python train.py --router_noise=0.3 --router_bias=true --lr_router=0.000849 --norm_eps=1e-07 --beta1=0.9
Below are experts of layer 5 (counted from 0) of a mixture-of-experts language model. Rows are named router (the router's row for the expert), gate (a neuron's input weights, with its number), up (a neuron's input weights, with its number) and show model dimensions 0-159. Each number is 128 + 24 x the weight over its row's rms, rounded and kept within 0 to 255.
After each expert's rows: "gets" lists some tokens that make up at least twice as much of what it gets as of all text. This comes from a sample of Wikipedia text that the model never trained on. Tokens count by the router's weight.

# expert 8
router [157 134 129 127  86 141 166 134 106  91 140 101 145 131 138 112 105 113 127  93 120 146 109 121 144 136 109 153 124 150 101 103 140 170 136 157 172 100 179  95 125 132  95 138 133 123 128 152  94 142 147  99 136 150 156 133 150 140 133 123 123 162 110 136 130 124 172 162 142 167 164 170 107  89 105  98  70 110 100 143 133 106 129 113 106 112 154 124  65 121 100  95 126 157 147 140 110 119 148 139 104 114 139 130 102 134 131 142 122 157 123  76 125 119  95 124 128 116 172 127 120  99  93 135 174 171 147 133  82 122  84  79 122 135 117 106 137 141 145  73 126 119 145 102 140 185 153 167 173 105 158 103 167 107 114 122 116 179 106 123]
gate0 [129 132 119 121 105 118  89 100 114 120 133 138  89 154 128 117  97 117 101 118 124 142 144 167 106 152 156 125 125 114 101 167 165 132 128 140 114 108  78 125 175 159 139 142 141  96 117 144 133 131 147 107 153 138 158 151  96 123 154 166 158 110 129  97 148 148 125 121  77 133 121 129 180 161 108 119 126 118 150 178 111  72 142 116 158 136 115 102 123 104 141 134 127 114 124 192  87 130 111  85 147 171 131 120 120 118  95 121 158 105 157 185 124 149 108 140 140 160 151 142 117 151 117 123 165 143 115 122  95 160 140 126 138 173 141 112 164  90 171 118 137 152 136 157 111 113 111  93 106 146 142 141  88 139 112 160 128 129 123 164]
up0 [143  83  92 136 114 133 138 114 138 155 147 134  62 174 130 122  99 160 112 137 111 163 120 144 141 134 124 114 129 114 147 152 117 139 118 100 150  69  69  93 146 147 156 159 125 137 120 178 164 169 128  81 103 131 148 139 134 105 180 138 133 116 119 108 122 144 151  96 100 135 127 191 168 156 120 167 100 122  96 197 125 120 123 146 169 166 146 121 141 143 130 130 106 123 107 151  94 136 146  72 123 155 121 141 135 121 117 159 115 122 127 127 147 110 170 114 110 180 139  95 102 106 125 176 116 142 125 122 149 142 118 121 147 146 157 111 158 134 143 108  81 144 124 132  79  85 137 115 150  84 135 122 130  85 157 156 148 154 147 133]
gets: "th", "-", "4", "1", ";", "5"

# expert 21
router [137  98 147 161 125 124 105 176 189  84 101 164 155 145 173 135 136 110  94 132  87 124 113 133 115 101 120 118 158 122 138 157 156 156 148 143 158 155 151 119 158 126 123 140 112 145 136 172 138 138 106 117 121 131 125 106 134  98  93 138  79  98 102 133 146 118  93 163  99 162 132 159 150 121 113 101 139 138 152 140 106 132 116 129 167 113 112 113 135 121 139 103 146 152 107 168 122 177 148 159 118 118 167 111  94 104 116 106 140 112 103  89 148 153 129 134 113  88 107 110 141 123 174 122 120 141 122 152 130 148 100 124 100 157 154 138 120 127 104 124 151 153 185  91 174 101 129 135  97 142 157 129 137 157 100 118 103 138 150 115]
gate0 [144 118 132 144 155 137 118 122 137 135 166 160 163 172 138 137 114  93 144 140 130  95 121 125 125 135 121 141 110 103 105 161 124 131 112 114 127 117 126 101 126 131 121 141 136 143  92 132 109 125 128 162 134  95  96 110 148 154 111 132 133 133 110 131 112 134 149 131 145 100 133 163  93 159 165 116 132 128 132 111 121 156 161 134 151 132 160  88  98 114 116 118 112 128 128 143 159  91 126 127 123  96 134 188 133 131 166  97  81 133 117 130 117 122 133 125 174 116 162 126 147 124 124 104 124 118 101 140 116 140 118 121 112 117 101 106 112 119 111 118 106 124 128 149 132 145  99 134 132 131 117  90 143 115 105 132 158 100 154 109]
up0 [113 146  78 137 121  94  87 162 116 129 157 139 110  89 145 142  98 160 140 132 139 163 139  83 153 102 111 103 144 120 113 147 125 147 116 115 118 153 118  81 141 144 147 126  81 133 156 104 137 103 154 126 156 136 169 116 100 139 160 144 110  99 108 202 165 109 146 136  72 162 166 154 138 100  94 150 142 120 170 143 125 169 135 143 147 151 120 140 142  86 123 128 102 148 138 122 136 136 103 125 158 111 114 164 148 140 111 186 157 156 137 127 140 118 109 112 111 111 170 122 101 112 127 187  80 126 129 129 100 125 108 123 119 102  61 118  80 139 136 126 111 104 104 129 103 152 129 173 162 131 122 160 107 146 158 177  90 149 102 121]
gets: " ", "–", "/"

# expert 26
router [ 62 125 156 110 174 153 115 162 108 104 107 153  80 108 139 121 101 111 140 125 158 125 127 132 105 113 122 133 130  90 185  91 115 159 126 156 153 140 133 110 137  75  96 117 140 112  96 137  79  96  83 140 160  98  95 148 108 174  98 102 152 126 139 109  77 104 175 128 137 159 126 153  91 128 128 140 159 115 147 128 151 149 136 173 144 105 140 164 161 151 138  85 145 142 115 140 117 117 138 129 130 162 123 113 130 145 101 116 139 137 148 159 135 101  91 127 146 124 121 104 113 100 170 149 142 151 125 146 133 140 141  93 101 159 112 108 167 141  77 118  75 161 100 164 127 132 104 109  99  88  89  99 111 168 129 132 140 158 124 122]
gate0 [113  98  99 179 117 139  98 135 119 127 151 114 161 126 156 145 123 152 152 138 134 139 185 155 154 126 110 152 146 127 175 152 134 130 183 126 149 125 117 145 134 122 146 138 162  48 136 110  99 131 117 148 130 115 123 128 132 107 127 134 161 152  89 128 117 134 118 122 109 115 157 114 150 138 111 113 149 164 164 117  89 103 103 113 109 147 144 141 111 168 112 136 132 126  96 121 121 143 165  61 110 166 121 126  96 155 126  81  88 124 116  99 105 131 154 162 163 146 122 170 198 138 135 147 149 137 118  95 139  95 106 124 129 136 122 154 144 138 142 146 121 142  82 137 124 123 118 158 167  96 106 145 112 129 151 110 134 138 157 123]
up0 [126 156 123 113 123 184 117 112 137 156 102 106 109 162 117  95 121 124 142 132  81 137 106 136 112 144 137 124 135 109 105 154 141 115  70 167  65 134  91 128 191 146  81  86 108 179 111  77 159 132 151 131 120 136 106 128 133 147 131 134 106 117 146 122 161 162 105 111 176 119 116 105 132 104 138 139 104 127 132 148 122 135 114 121 170 116 154 123 128 141 134  97 134  88 157 150 122 113 151 163 168 107 136 142 145 144 115 140 141 116 119 134 175 148 160 123 140 113 150 115 101 121 159 107  88 117 140 123 111 139 123 153 143 106 125  97 108 119 130  86 121 114 201 141 156 142 144  87 157 174 105 153 176  94  95 132 106 127 141 116]
gets: " |", "|", " |\n", ";", "″N", "|---|---|---|---|---|---|\n"

# expert 1
router [119 114 134 127 124 135 106 154 106 131 136 129 148 132 130 161 130 127 147 159 121  90 162 139  98 142 129 127 104 101 163  85 130 150 105 133 142 135 115 148 124  92 126 164 108 102 111  84 114 127 135 135 146 143 154 146 155 162 139 127  84 140 147 112 151 138 155 120 122 136 107 110 109 159  95 165 135 145 108 135 143 109 113 141 138 117 126 138 153 123  85 171 121 162  94  83 106 131 154  81 121 165 133 144 149  96  87 150 107 129 104 153 171 166 139 143  74 133 113 132 148 135 137 141 188 139 151 133 163 106  83 194 110  97 138 136 141 101 112 137 116 174 144 130 127 132  76 118 130 127 112 147 118 128 140 105 113 127 109 139]
gate0 [152 138 146 117 148 134 145 124 163 128 110 134 134 129 111 150 118 165 172 137 110 145 112 137 118 117 156 141  90 164 125 106 147  95 137 158 138 128 121 116  77 137  74 138 133 149 151 163 129 103 125 191  62 144 137 133  80 141 143 127 148  99 152 117 149 147 120  98 131  83 127  98 154 125 126 129 120 120 136 119 136 162 133 118 205  82 112 112 113 143 174 101 154 103 107 127 155 172 155 108  99 152 107 103 132 114  99 150 108 108 108 130 152 127 102 153 132 100 158 113 133  94 127 131 115 125 120 119 142 136 171 117 130 104 137 114 156 131 178 159 101 144 120 127 114  89 124 151 133 156 147 123 160 128  94 139  96  94 157 100]
up0 [ 64 171 122 146 113 136 112 135 105 173 146 110 149 112 131 124 124 153 143 149 162 149 124 117 141 195 122 148 132 103 118 159  98 107 148 135  78 137 110 230 149 164 133 119 138 142 115 130 135 157 109 108 129 111 100 104 120 117  97 134 125 137 124 124 111 114 154 116 109 110  79 115 118 167 128 133 155 124 141 111 101 109 143 159 112 158 154 132 158 157  96 170 110 133 112 104 136 132 105 148 138  86 138 176  96 154 155 115 129 136 131 178  96 151 166 128 154 200  86 113 148 130 156 131 133 164 144 124 120 128 108 145 174  90 155 147  96  91 113 133 142 125 136 167 104 171 162  98 129 120  78 124 110 139 130 136 141 127 115 163]
gets: " (", "-", "\n", ")\n", " ", ".\n"

# expert 24
router [123 124  91 147  88 114 177 129 119 111 141 112 130 132 134 137 114 133 118 119  94 178 127 127 139  92 177  97 104 137 125  94 120 165 131 140 166 106 154 113  93 132 113 194 117 144 105 150 112 106 145  74 127 153 122 124 114 151 108 102 155 171  98 134 121 112 133 145 147 140 120 127 125 107 101 118  77 133 104 138 148 135 102 107  97  95 100 148  97  89 135 115 122 110 174 127  87 101 104 163 127  87 117  67 165 123 145 132 142 165 139 132 183 123  95 129 113 144 147 117 122  72 109 126 127 144 100 138  57 109 108 129  86 149 124 123 113 146 174 127  98 153 136 112 105 157 125 147 175 104 159 107 138 124 107 142  89 150 106 130]
gate0 [115 110 119 161 134 138 111 127 131 116 166 163 129 195 120 116 142 113 124 140 148 142 136 148 122 112 148 123 152 132 155 122 153 140 119 102 123  96  94 102 131 161 152 133 118 117  95 123 162 159  81 114  98  93 123 131  98 151 107 107 148 137 190  88  97 133 128 169  99 106 144 128 128 127 122 157 141 105 150 159 126 149 112 143 101 129 168 128 141 125 130 141 145 132 152 133 125 148 121 142 105 143 119 122 126 139 137  73 124 113 172 151 153 139 190 159 167 164 146 117 137 166 126  93 100 179 133  88  92 150 132 135 155 102 113 133 147 161 107 132 126  82 132  68 105 174 113 116  91  59 140 130 147 136 134 121  98 132 164 145]
up0 [105 137 116 130 117 138 145 114 119 126 139 146 103 128 137 143  49 124 112 117 107 162 157 131 140  85 109 146 130 158 121 156 125 175 132 162 128 107  99 119 157 134  91 141 143 122  90 127 142 116 114  71 117 117  94 154 117  97 111 144 121 152 122 142 113 108 148 109 107  93 148  98 123 106 130 133 114 129 117 140 131 109 140 168 108 110 146  69 154 110 151 125 102 104 142 141 108 100 122 194 169 156 116 124  85 126 115 137 176 154  97 152 142 149 153 138 141 117 143 127 159 113 138 136 116 156 144 129 121 132  97 136 119 145  73 159 131 145 169  84 113 157 186 126 102 152 106 130 151 134 101 115 150 152 139 158 132 105 148 116]
gets: ",", ")", ".", " Jr", ";", "]"

# expert 18
router [107 104 104 105 151 157 125 163 131 128 141 131 158 120 105 159 121  70 158 123 154 103 140 149 132 144 190 164 135 140 113  92 173 139 120 157 124  59 147  91 131 146 147 185 116 139 136 129 102 144 153 169  87  87  99 141 104 134 124 126 146 135 140 122 129 133 114 121 149  85 121 117  81 179 156 129 130 101 102 112 131 119 122  93 117 111  83 143 111 153 116 104 140 122 139  87 164 109 125 122 151 153 116 135 129 107 132 122 116 115 137 104 129 123 110 119 128 162 159  88 126 112 112 136 114 112 166 127 132 134  97 142 106 120 106 129 112 116 135 172  88 100  75 121 134 112 111 103 161 102 128 153 140 110 147 128 140 162 133 109]
gate0 [165 113 165 165 129 122 174 165 117  73 121 121 157 102 122 120 161 151  94 112 100 179 138 131 164 141 126 103 134  78  98 150 154 150 130 137 134 115 138 106 147 125 128  76 129 113 132 158 118 155 117 147 117 121 153 138 101 130 183 106 116 159 128  85 118 133 135 137  81 109 120 106 122 123 112 131  82 134 170  97 102  84 114 109 132 176 124 142 131 155 144 124 132 105 124 143  98 120  87  97 151 120  85 151 169 122 103 143 110 133  95 127 139 139 187 145 148 105 127  77 138  86 115 147  98 163 136 115 126 121 130  99 162 157 129 152 134 101 115 100 166 121 122  87 121 113 157 112 124 143 119 124 149 140 154 137 118 119 162  93]
up0 [134 119 147  74 174 107 160 133 165 131  66 155 121 139 123 144 125 165 106  89 117 132 100 166  77 132 131 140 164 141 121 127 131 160 176 131 155 152 118 128 105 123 152 164 111 140 153  86 144 129 106 138 139 129 139 161  99 124 183 129 132 143 134 117 167 163 108 131 138 136 154 110 125 146  89 184 168 107  93 133 144 103 110  93 101 185  91 160 108  82 174 164  94 121 119 158 100  85 162 115 127 131 117 105  87 165 105 115 171 173  96 113 110 131 111 153 104 151 139 142 107 116  93 115  98 122  85 138 117 122 135 117 115 112 126 139 122 118 108 156 107 141 111 116 139 101  96 107 116 135 140 176 139 144 146 127 174 109 159 148]
gets: ".\n\n", "\n\n", "==", " \"", "===", "==\n"

# expert 27
router [101 127 106 156  95  90  78 128 144 127 115 130 161 137  94 120 138 135 152 124 116 150 140 133 121 118 109 105 102 165 157 154 110  70 127 156 133 137  97  92 149 144 143 144 110 112 154 147 174 146 148 136 138 114 135 132 122  83 122 145 131 114 132  89 133 120 166 140 135 126 132 153 114 142 152 126 136 148 116 149 157 150 133 147 138 116 162 129 113 149 126 108 100 130 106 151 163 148 177 135 183 110 182 163 118 111 143 132 161 111 133 166 109 132 110 150 118 102 148 142 176 164 104 122 137 126 125 129 141 111 103 108 159  87 124 112 127 150 112 122  86  87  95 123  95  77  89 127 147 135 187  77 121 106 138 140 118 115 138 135]
gate0 [119 164 117 109 150 129 158 140 161 145 139 130 157  81 115 141 141 157 155 114 111 121 167 120 156 153 135 121 157 111 140 136 127 138 141 114 131 148 179 173  98 143 140 122 128 141  98 117 114 127 149 105 107 162 106 111 108 123 111 122  84 114 131 139 131 115 161  73 123 119 142  96 174 120 145 154  95 106 128 148 121  92 139  90 120 163 145 112 110  85 128 126 135 157 142 154 185  98 105 141 113 103 165 156 193 143 147 142  73 141 125 112 142 126 117 120 129 111 132 138 117  98  84 134 120 146 135 158 152 133 127 132 100 114 139 128  91 105 175  91 100 125 109 129 136 140 138 149 143 153 159 134 172 107 149  94 152 146 111 180]
up0 [136 129  99 164 109 108 139 135 156 165 119 136 135 102 100 163 148 135 136 131 134 137 189 122 149 119 163 146 160 106 125 162 132 149 138 113 136 110 133 118 157 122 185 143 111 141  90 100 102 119 140 124 127 163 145 122 145 118  96 139 131 148 154 100 134 157 151  93 113 119 116  66 168 125 145 184 144 116 157 117 140 117 144 107 136 141 111 137 113 129 123 147 123 111  97 107 158 125  88 106 153 112 154 143 154 127 192 151 128 120 147 137 135 132 136 130 113 122  88 135 160 123 112 123 121 145 142 158 101  64 175 125 133 111 119 102  81 131 148 123  86  97 137 116 119 126 119 122 110 158 155 165 178 116 147 140 126 134  74 129]
gets: " D", " B", " L", " T", " S", " G"

# expert 29
router [101 124 181 150 113 150 134 123 141 128 138 127 113 155 102  75 156 110 137 107 140  69  92 121 154 119 124 154 157 173 120 138 111 146 149 141 112 145 118 169 140 103 106 145 155 114 114 124 113 156 146 134 111 104 133 113 165 131  94  94 161 111 147 140 150 144 157 115 141 108 152 124 112 112 123 107 110 115 110 130 106 106 145  88  86 123 119 139 110 111 178 183 169 140 158 104 115  98 109 111 143 126 161  92 128 115 170 130 102 159 112  98 132 100 138 101 131 133 106  93  92 134 124 107 145 149 107 126 119 113 169  97 148 157 178 146 161 109 144 105 168  93 169 105 103 100 137 122  90 128 155 145 134  95 104 151 112 123 130 187]
gate0 [138 151 134 113 140 136 131 124 115  91 138 111 160 176 137 153 155 121 150 109 142 163 150 113 119 142 113 130 101 118 145 144 134 148 192 132 140 126 134 144 145 119 151 115 134 173 117 120 122 146 113 105 161 130  80 139 158 105 126 122 110 115 122 135 136 158  99 120 137 102 132 125 133 127 107  88 113 123 121 106 172 153 127 116 136 137 154  73 107 137 162 159  89 127 112 126 124 137 133 157 100 116  70 146 119 169 131 107 141 121 113 131 150 105 114 179 124 157 154 122 146 134 105  93 119 114  99 149 129 140 101 136 138 150 136 168 173 124 170 121 119 126 133 115 161 117 182 127  98 200 153 123 112 161 163 178 115 101 127 105]
up0 [146 109 113  94 188 134 134 152 128 154 131 131 118  97 123  93 112 118 130 137 130 132 122 110 146 104 107 134  83 115  84 112 147 130 160 125 127 111 130 191 129 103 127 130 124 110 109 117 121  95 166 114  74 112  93 131  95 129 136 109 158 145 157 146  84 119 155 122  94 107 136 106 140 115 131 121 144 163 152 127 112 195  82 128 142 119 127 182 128  73 135 116 115 117 168  94 167 106 121 151 139 115 143 141  97  96 117 146 163 148 101 131 145 165 147  97 146 148 107 120 114  94 148 136 139 116 117 129 109 116 114 147  66 124 114 130 124 160 157 113 155 143 131 137 101  72 108 179 121 111 133 115 128  91  99 136 166 159 162 136]
gets: "-", ".", ":", " species", " by", "us"

# expert 22
router [108 158 164 113 157 195  83  77 117 148 171 131 141 142 190 110 145 138 104 118 157 135 132 164 122 148 157  99 140 123 147 126 120 148 127 118 136  94 134 136 163 135 172 138 101  91 125  99 146  85 135 114 142  93 148 118 134 106 109 104  94 124 153 136 139 140 114 187 138 116 170 122 142 158 167 119 122  75 185 142 145 171 102 148 131  94 119 119 133 130 114 143 130  90 118 123 146 121  93  71 109  94 134  91 133 106 132 137 109  89  93 160 137 182 121 138 134 171 138 134 128 140 161 109 113 133 152 144 131 113 120 141 142  99 135 138 105 142 154 133 121 156 119 186 117 118 117  99 118 100 112 112 114 108 116 142 143  94 154 145]
gate0 [153 107 138 122 131  69 147 136 111 136 178 118 166  95 101  94 117  91 171 140 138 108 141 133 155  86 108  91 120 105 140 127 128 160 102 109 131 118 123 125  92 151 105 141  96 121 127 175 110 109  92 132 145 145 149 165 107 137 126 114 163 113  92 102 137 136 118 149 135 122 146 156 113 115 111 130 101 130 136 150 155 154 133 164 160  94  98 112 120  95  92 174 145 127 133 163 114  98  87 132 109 116  96 124 125 132 136 151 113 165 146  78 136 123 105 132 133 114 113  77 104 148 111 156 118 137 134 165 137 155 150  91 115 111 129 139 110 134 116 124 123 121  97 139 100 127 119 119 150 129 114  91 107 131 107  58 112 173 165 130]
up0 [ 76  93 125 145 111  76 109 143 148  78 159 122 128 136 136 133 112  80 110 117 157 102 124  99 119 171 123 144 131 131 146 148  80 135 140 167 151 155 126  62 136 138 130 141 125 121  88 125 141 154 112 122 160 106 177 164 142  91 109 128 197 119 100  97 139 100 139 147 116 144 139 116 136 112 120 143 112 144 127 125  82 138 154 120 103  97 126  99 135 171 134  82 138  83 103 129 115 112 138 177  89 150 134 124 109 123 158 125 111 128 159  93 134 114 161 140 131 123 113 114 122 129 124 136 130 155 124 127 153 149 155  85 132 133 118 138 141 104 113 123  97 115 128 136  85  68 121 124 107  71 118 141 123 130 129 137 126 124 155 124]
gets: ",", ".", " with", " by", " as", " which"

# expert 17
router [137 179 151 158  97 163 107 131 122 153 120 147 101 174 148 115 182 151 149 145 108 110 149 146 105 144 141 135 167 113 138 129 173  74 116  97 132 119 159 140 151 102 112 135 129 124 130 172 116  88 110  92 104 132 123 131 146 140 156 160 142 123 168 102 122 113 143 176 116 104  87 129 121 134 145 164 114 125 163 126 109  93 158 153 121 137 117 172 150 142 140 180 104  87 174 131 137 168 156 124 141 116 133 185 143 153  84 120 129 123 113 128 129  95  75 149 159  90 165 162 102 162 120 121 127 128 103 123 113 133 154 115 142 149 105 117  57  95 141 149 119 124 130 156 124 110 136 134 146 137 113 130 128 147  81 100 127 113 112 103]
gate0 [157 109 147 140 136 133 118  70 121 143 145 126 175 111 102  80 103 155 118 101 157  99 129 107 116 126 164 143 135 117 123 100 103 146 129 132 152 161 147 167 171 135 115 136 151 165  83 127 120 109 132 146 115 143 152 165 143  99 107 107 107 146 105 125 128 142 114 118 119 150 160 134 126 121 107  67 114 164 121 160 148 145 133 148 143 129 153 104 111 112 110 135 129 125 172 118 113 114 136 128 106  96  98 124 159  47 140 139 158 141 179 129 125 152 145 104 139 117 104  92 116  95 167 147 152 163 120 158  88 127 175  81 110 142 142 106 154 112 117 132 130 158 153 141 108 159 130 152  90 151 146 124 146 131 124 105 128 105 102 133]
up0 [113 122 125  92 152  98 158  63 100 145 141  82  79 153 151 154 102 107 138 129 108 128 103  78 140 102 164 141 137 138  98 154 121 103 137 165 144 146 130 136 120 110 121 110 150 153 152 131  79 134 150 125  98 110 136 153  92 125 114  92 103 137 137 140 122 101 130 162 114  80 136 172 149 161 116 152 102 180 108 122 131 179 149 137 116 149 181 143 101 120 104 120 136 139 128 126  78 155 106 136 121  91  98 136 140 128 132 179 108  94 182 129 117 157  88 138 111 145 132 118 124 112 120 186 124 155 114  67 110  96 124 132 151 166 118 166 131 102 140 108 109 140 124 195 107  93 111 154 131 136 131 134 192 129 115 113  87 131 131  97]
gets: " the", " a", " The", " his", " he", "'s"

# expert 13
router [ 85 103 146 100  98 120  93 119 109 128 174  95 150 123 115 128 113  76 101 127 142 145 118 158 124 101 156 124  82 131 133 118 117 109 133 100 135 106  90 129 118 123 140 127 150 141 132 111 185 174 116 168 138 159 121 124 177 142  79 132 132 107 118 162 127 105 143 109 147 157 137 121 118 136 108 140 129 111 124  81 123 119  94 120  74 124 131 130  96 152 161 132 114 124 142 142 125 101 172 134 135 145 138 156 123 140 133 125 125 165 163 170 158 138  99 138 136 142 130 137 119 117 110 148 145 127 101  97 155 158 127 132 149 145 146 148 149 149 123  70 136 144 174 153 117 131 104 139 118 167 114 133 139 147  97  94 127 120 131 129]
gate0 [114 148 155 122 126 110 120 155 132 124  79 140 134 121 202 133 154  98 111  99 135 153 130 136 166 139 155 152 107 111 155 166 160 149 153 139 166  76 171 148  96 102 135 137 116 124 111 140 114 141 110 116 135 140 138 111 145 109 128 103 130 124 141 138 119 105 126 166 103 100 153 122 127 114 165 154 133 101  93 152  81 124 111 145 131 133 138 102 141 126  95 156  83 151  79 119 142 126 129 140  99 172 125 179  92 123 119 141 167 166  82 149 124 110 137 101 116 138 130  90 164 100 174 143 120 102 118 152 144 101  91  97 131 147 146 152 114 121 127 121 115 121 158  91 118 138 143 171 165  76 159 143 145 137 142  95 115 150 141 144]
up0 [169 127 112  83 112 122  88 120 101 106 197 107 145 138  94 100  97 131 137 154 151 143 112 156 131 158  78 116 129 143  87 117  65 138 138 149  84 145 106 117 148 132 133 121 156 116 126 151 158 137 165 124 138 121 140 155 115 117 144 144 116 151 118 117 144 144 117  75 165 107 122 106  86  93 134 161  88 163 142 177 184 138 146 128 147 138 116 154 109 125 116 128 120 123 163 140 118 116 137  96 116  67  98 109 148 116 107 137  95 140 138 127 120 115 145 163 167 127 118 152  97 144 130 130 127 114 135 105 136 161 137 146  94 136 127 136 128 157  95 117  91 104  84 160 145 133 133  68 125 154 144 143 134 121 124 115 118 161 129  84]
gets: "1", "2", "3", "0", "4", "7"

# expert 30
router [166 137 179 146 135  92 128 186 130  93 100 110 121  92 135 145 124 145 114  94 118 144  94 112 134 108  81 132 128 142 150 192 142 115 141  99 118 115 121 154 130 141 130 137 148 174 168 140 186  85 118 134 114 144 137 128 112 114 113 138 134 126 166  86 143  89 144 114 111 157 129 129  96 144 114  94 140 107 167 117 125 153 100 134 119 114 129 124 107 160 110 142 114 113 128 108 130 110 137  93 132 115 142 147 114 107  78 138 127 145 121 149 133 163 171 130  90 138 132  86 132  91  99 147  97 135 116 157 140 143 148  92 142 126 131 142 171 117  57 139 110 152 131 122 106 134 110 163 139 114 150 143 121 142 104 169 107 104 100 122]
gate0 [148 133 108 105 180 131 126 164  43 155 151 139 138 119 101 179 108 149 107 154 132 112  98 131 161 126 128  99 110 106 105 153 143 106 142 154 119 147 138 143  74 114 115  94  97 148 132 108 114 125 105 114 105 157 125  87 112 129 127 125 129 160 110 113 121 104 137 176 163 139 115 171 147 119 145 139 154 114 145  89 145 125 149 100 162 130 145 152 100 149 112 158 124 162 132 112 148  86 132 171 127 129 111 149 135  97 136 113 182 129 148 137 154 125 117 125 107 122 157 107 128 132 119 128  70  70 128 110 132 131 143 113 106  96 140 178 115 140 113  98 124 116 124 155 130 121 169 144 191  97 152 131 152 184 148 106 132 116 105 110]
up0 [121 166 148  95 112 135 119 138 133 144 133 130 101 141 121 166 173 149 136 171 160 141 117 114 131 111 127 137 126 126 147 140 111 114 108 112 133 126  66 142  98 132 135 146 172 127 128 159 113 106 180 137 161  84  79 130 113 149 102 129 131  79 119 133 151 154 148 117 124 144 148 159 136 160 127 120  92 175  58 127 113 113 138 159 158 118 149 128 138 128 139 141 114 108 107 142 139 163 144 137 125 139 161  94 106 147 120  63 116 119 135 161 122 156 137  89 155 167 131 114 139 115 120 131 169 117 161 123 105  88 107  90  67 108 116 126 139 145 135 111 126 190 102  74 143 113  94  95 134 155 125  91 131 136  94 120 139 196 110 139]
gets: " of", " the", " at", " from", " for", " U"

# expert 12
router [142 110 140 136 144 124 136 145 136 126 118 132 136  87 177 116 142 144 143 165 200 149 139 170 153 170  73 116 154 102 138 125 152 127 133 130 130 165 122 101 162 129 150 147 146 124 113 162 144 118 113 134 152 120 132 144  97  96 117 115 119 120 151 107 152 105 105 151 138 134 142 160 128 163 108 126 125 120 106 134 153 140 146 135 120 152 130  94 138 156 108  89 181 121 117 103 117  90 113 142 123 111 127 146 121  98 145 104 106 148 166 169 132 147 123 127  94 151 160  86 125 176 145 121 116 128 122 134 111 120 107 170 111 120 160 164 176 117 145 137 146 172 100 152 110 130 118 125  91 175  97 129 100 143 130 130 156 123  86 181]
gate0 [113 133 149 114 121 121 126 134 160 162 131 172 209 125 105 112 142 122 106 131 105  98  63 158 140 114 113 142 126 118 124 123 125 147  94 119 133 160 124 134 162 145 174 110  81 134 126  90 115 159 155 110 114 110 108 134 102 112  95 125 143 143 175 147 105 135 176 126 101  97 127 133 176 140 129 147 139  84 118 126 158 175 106 120 132  89 116 150 153  70 128 129 150 138 101 117 130 147  99 102 171 110 135 160 138 138 156 133  84  91 117 150 164 129 141 127 136 129 137 121 138 165 155  98 131 136 152 160 139 115 124 190  94 127  63 108 143 133 148 103 109 130 118 130 102 105 121 155 114 121 122 179 113 142 112 118 143 188 113 158]
up0 [ 64 142 127 135 156 107 148 138 155 119 172 139 138 141 102 125 170 164 118 120 120 104  83 142 133 104 146 141  85  89 136 115 143 120 113 154 152 121 127 137 149 125 167 109 108 130 135  90 114 134 185 144 121  72 115 140 125 102 105 129 112 128 145 166 102 135 204 143 119 108 105 163 168 110 101 145 135 111 109 111 167 169  78 139 150 126 123 136 154 109 145 114 136 176 137 138  75 155 104 101 163 150 146 142 149 172 151 136  77  77 117 137 122 124  68  93 162 141 147 144 124 126 124 122 122  96 163 155 131 117 141 154 123  98  93  99 133 156 171 105  78 140 112 118 131  84 128 139 105 124  95 146 136 101 125 140 123 159 150 145]
gets: " and", " to", ",", " or", " in", " into"

# expert 28
router [121  99 122 165  85 124 151 135 124 127  94  80 170 130 166 139 103 149 127  88 116 130 133 117 141 147 154 144 123 102  82 156 107 164 116 110 207 122 174 127 127 121 156 112 105 146  97 126 106  94 139 110 101  91 146 138 140 168 111  87 155 134  96 127 127 118 157 143  82 138 151 152 104 120 123 116 131 122 127 149 143 137 116  95 152 124 118 127 121 117  90 126  68 156 176 121 136 104 136 173 131 118 159 108 137 141 162 140 103 134 162  83 145 136 118 103 120  89 116 126 111 103 139 160 145 162 104 148 100 125 102 120 160 114 135 124 158 131 107  94 131 112 127 115 134 174 116 146 148 130 112 144 148  77 158 126  82 159 122 118]
gate0 [ 91 108 146 120 128 151 142 114 143 136 103 174 149 134  90  80  99 112 140 151 162  84 204 162  97 154 156 108 125 118 139  97 132 102 134 176 116 121 126 105 100 151 163 136 131 146 105  87 111 117 124 155 125 143  93 104 107 116 134 139 163 138 106 129 119 129 104 110  99 132 121 152 123 138 125 112 146 116 148 142  80 123 169 130 160 103 103 124 125 136 120 120 136 135 134 159 133 170 120 125 108 140 138 103 115  99 103 142  84  77 112 184 139 125 149 114  72 115 132 159 150 104 148 124 176 115 149  76 122 118 162 130 173 182 170 150 130 127 142 123 128 104 127 118 133 148 110  85 107 157  84 172 128 149  96 150 172 121 124 128]
up0 [130 164 112 125 119 124  97 169 177 149 142 165 170 143 129 171 136 173 132 157 142 140  82 160 115 124 126 126 107 124 135 151 118 110 152 103 122 121  94 123 140 105 157 141 112 130 165 137 174 156 109 137 119 120 113 153 139  95 168 140 153 137 159 123  93 114 142 135 132 175 135  66 140 194 144 102 111  79 151 117 127 101 149 146 103 104 123 111 109 115 132 156 134  92 121 178 110 112 144 127 129 139 103 154 171 107 107 111 108 141 136 147 146 194 124 144 103 165 138  96 152  94  98 137  81 160 136 134 123 122 101 143 162 147 147 166 171 100  74 127 121  94 148 133 147  88 129  85 110 121 136 136 107 116 125 149 149 147 133 155]
gets: ".", ")", " —", " –", " E", " West"